Weights of a small mixture-of-experts language model, trained from scratch on English Wikipedia: width 256, 19.8M parameters.
Below are experts of layer 3 (counted from 0) of a mixture-of-experts language model. Rows are named router (the router's row for the expert) and show model dimensions 0-255. Each number is 128 + 32 x the weight over its row's rms, rounded and kept within 0 to 255. Numbers have three digits each.
After each expert's rows: "comes before" lists some tokens at least twice as common just after its tokens as in all text. This comes from a sample of Wikipedia text that the model never trained on. Tokens count by the router's weight.

# expert 17
router:139103107152144136127088141137090134147094119185117159091042123081119192154135142078143128128135136133094130085139117140071089182131171126181085132102131085112173162179155109126143099110133088118160140194139123148122087124110079153129173125131143111086111203125116116129114144080182090173104152132125099184100187159086084087104148155094099108089158151188118084102105149137112126176137162156125078201185141131196081092118106092138115104057167136147140118087090106140112071132122170094144057102156146111114113117118132109138086162146104088074113159098163191102164116139149141068163163200136106140096139134109125154108152110159104126164142142136136145178103112190131169079147174095164102165134183192117072111128110157126200109083134099156136118128152177148071149118157181
comes before: " a", " by", " in", " to", " the", " as"

# expert 30
router:121096116138167097086102169099126130148060074168125167097142166132139138139160085071143148116102183116144123117119189138105149178162198072110119116133088116169138155147128183107070154068140129112178133120152156140161114123119094095072101096168129119098082149149145147162091150120138073178106176164121137124116120134105157116091093143107113094088145155177104136055156053100108081124127153109153131150137114140125085058152140120150104168060110134200169130107115107104087044111144168129158108157153120089113140109070118112154086124140104080132143121101183154122189124137127114135160170154098131148082105101106072130160167074135110177142175179133189229148153098124213127127097170080165085118151159103102135147133114156088111145097075093108135105117123139157092103141131062
comes before: " of", ",", ".", " and", " in", "s"

# expert 22
router:120147146166182074135094182152135135134109070187037153065128129088146163137114085123170178141072129161160099087122121121135127140180182099138114098082111110149169144142063118142156151092125117097120131175124099166145118100130128135133127154116082168068126158109100129124080139071129087109103115135097176133120179128090160091053154135097107096088151152128155113152114121126108093128182157133151114151117148133132145084116106022122084178129097151129150149138062089167079117096125175093097093149090142123154126119093112121154081140124156153129085154126195196092112136109173087111158145144126190070097123103135079180129164080131109145147139136139131189154106145154157153108131157071163084130150181207092102079148109159064147110145092078143065080132194141114128135135131129
comes before: " |", ".", "–", ",", ")", "6"

# expert 9
router:145104092143150148157049157132137102168096098178132102134117122134177187109143071062142189143153152137149101114122149127108162143169125097109127158098079143108130110159144161111076144095128084131124162139130140124161118109099126167130161129069102169069120137114064142109117159127161067158075093142115182101083148138096128089104172167111121117088167171146144176069125144140120145151158173137154108160178164180161136067103134089080120203155087169142157174090103087167085121140114122169134101145110172071086139146093110127170090135102146129118107102101193177098155187146152090109153166152112162160125083077135088091155190136206120109161183152112119164140146156149125142117146136135107087120128180113126082111162111137064139138133139060200083076164113090164071130149163094
comes before: " |", "==", ":", " of", " ==", "==="

# expert 18
router:102126119141136089143049136131140155156098098173108149062115157064135126154138079081149116094091174082140104112138184133090178132143187108118124137120102082145157148127138143118146154154121089086173201191106075105094067074082134094111142142105096150101080148188136148117114155152146075114076151137074092110102148170091134063117153160119084155131194142139131101091120107110065120136147163094208107202170149161171136055085151044151085180115126157175173167112087093100121083144142133129113083144101162088080099126112122088156126142112141140101123198118141134112184134133181071111187136144080132124115103128146066176118140118140106137153202138140137165176084130165142138102104156069118140133116168126136111149107125150075148124120113089139091146136104138144126098145112143
comes before: " |", ".", ",", " of", " to", " in"

# expert 5
router:056123160118098086092110133097159165146073118139083184085118145124117167151101130108163169136131108154166110129101109133146124173140134079145100059112120113153108160207110147062090120136094102129174150137136091093134142092119093094108141172122139116118140172174134110131121128122129105141143143168076186097074151136088189099076132132126021122137169156119160113110162088070066140187123172128133134185156157177158117088146149099095088142062093176152181183119098109143090080146088153119078071110148132097144095098112109138175090161106119117109074130161166177092119147149154109152157152145057147109123115128162110107121182119166081138163151133172155184177083142160148113129132167054165097117121153140074077109110089147107110107112137121111098071166162134161128081142181103
comes before: "s", "ed", " of", "ing", "t", "er"

# expert 10
router:098127144145146110121111197114142146175143122132117115053103155132152186166092079127148132118100136109121102083075145166139164173181162087185115144111146030156150120113146172090110139082167099104197139165140136152117090123149048069129135141062195153137116141094136162114105127109184085143101103169086137110092114148125163107110063138090068116068195141168129077159084101155163094130142160135189106158140137162169100133154179126124110114054095144138157152136119074110120119093103115144153085167109139078111109095113132069163091151086139127103152203096139165129135131129162113104161121172104121153108109127098074132122155087165120121147173185138186129124164131170163136081142210087194127163141137145139097096156165108093150165134151122137108105142128113117103087146175079
comes before: ",", ".", " of", " and", " in", " ("

# expert 7
router:123121092125179072122103231111113143169130108116075166095062192095122117161126101100175144146077165131101123152076145124136134148121188047121108060145141070205175148209105123143125144107121079084167192161118078136167094145160115128137195141138140124118120152114115175114138171112147088112094148139125122138095161158108125120106137157098105148112137170162144129127084112095142109131130103150119095167183207146154080114104157070163099148142097160125170166131061122130141093147079135093126105168104133086120097132090048150176093152111138113123114183072139126110127159172159046098182139160098144065055129142088102111109126112158124140189174157145152160148084118137155146104152154110097116068151183138116104146159124111112141125130106097142103128107096150136096092163152103
comes before: " the", " and", " ", " a", " which", " but"

# expert 14
router:125138100147161132161133175125103093164119106108129149114083128092122175159169110110122158103154151139113134111085115184114077191161165105182113166176153119197193130134133137074118142085129090128111160141125129120149058073113083097153180118155106194123122193111150163096138197104145122212101099183110112131099142126083104123122099138091085136112161119130103144106150140109100144134184155153175111147107146146163067123146118159135123147072098164150178104109118126157088067128108139108137120159094151086118097133086115103166092183176116108132058138106116129084133149165116102132145152179037127128082100108101148160103188046146120159126134143141201172111130191158139129079125154101114133159116186139138076109172078153154136204153117079144096103160095119177080085166145101
comes before: " the", " a", " his", " 0", " an", " their"

# expert 26
router:113152118167138116187137152063115104143134098113140082077111207092151154143187073109138140070137126156171149133101166149132151170151177097126108117085088078201174164158099087141090229103060092111161144143165161123116115096091093115119165149109099145084115165128111180037119155097186108149079149151105119101099162161136159108118115129094118134129146174167145173116113119111114121168155159094154087119139138164126121079157127073118076133119109167120144146119094083113081096093052126143154100154095147112104137130101105128195115185140146126111084145076111174121162178155145106104154140170105152139064113141108081114121128080183096182147139175121118127124153120158140131074114159064145142092109137124081083122098094146128131140118177114152104103151144091165076058171074121
comes before: "\n", " The", " He", " In", " It", "0"

# expert 25
router:050087132115142072179049102150141131127081115160076142100155195128136188159110089141204135112136131102120097103137112150128125145159143041139099106143164118182153113104126145124125167075139126109136157159136121117138088107148123119126178139114151147117129165153136160145115205113167104143086171195068117112144155176043147109108116127099122100123164144160119081152111113108065121196160160095136125157162155164154105145107122129114095117149134143133122123085140089140121052072088114099159094162076144030067098117120113129154101176129130105155123117135164148114098111164196098128153157150074179127123134085173131130146126088144108161150130191065126142144183099125130161136190153081132143106125151144106065071166117146118216121097169078143101119192130116137098091120116133
comes before: "\n", "|", "-", "==", "The", "==="

# expert 31
router:141083123146161071124107150091140123186108130131086158071072135099165134147132113114178169114102143106134128124125128179128136174182176074161125165128142128120152163170100119117073142101179115072175148156111087133170113090090133138149153171126167147137089138128090218121118171099181069176141163168084150131065169183122078080104142152117029140155157167164137108068151082140103092111168153160136122176149143149132123127084213083091140117109102163129136138071109094158121064111142163116119124094155135083152144141124042061147110159136148116108122167133206138097122142172118109090158179103053135152096093072167127165122146113137130149130146104083147116149114120147110121128118181076113147075114125106115132128107097144112137156164125117080107090137141135133114075205129101
comes before: " ", "\n", " 0", " 1", " 2", " 3"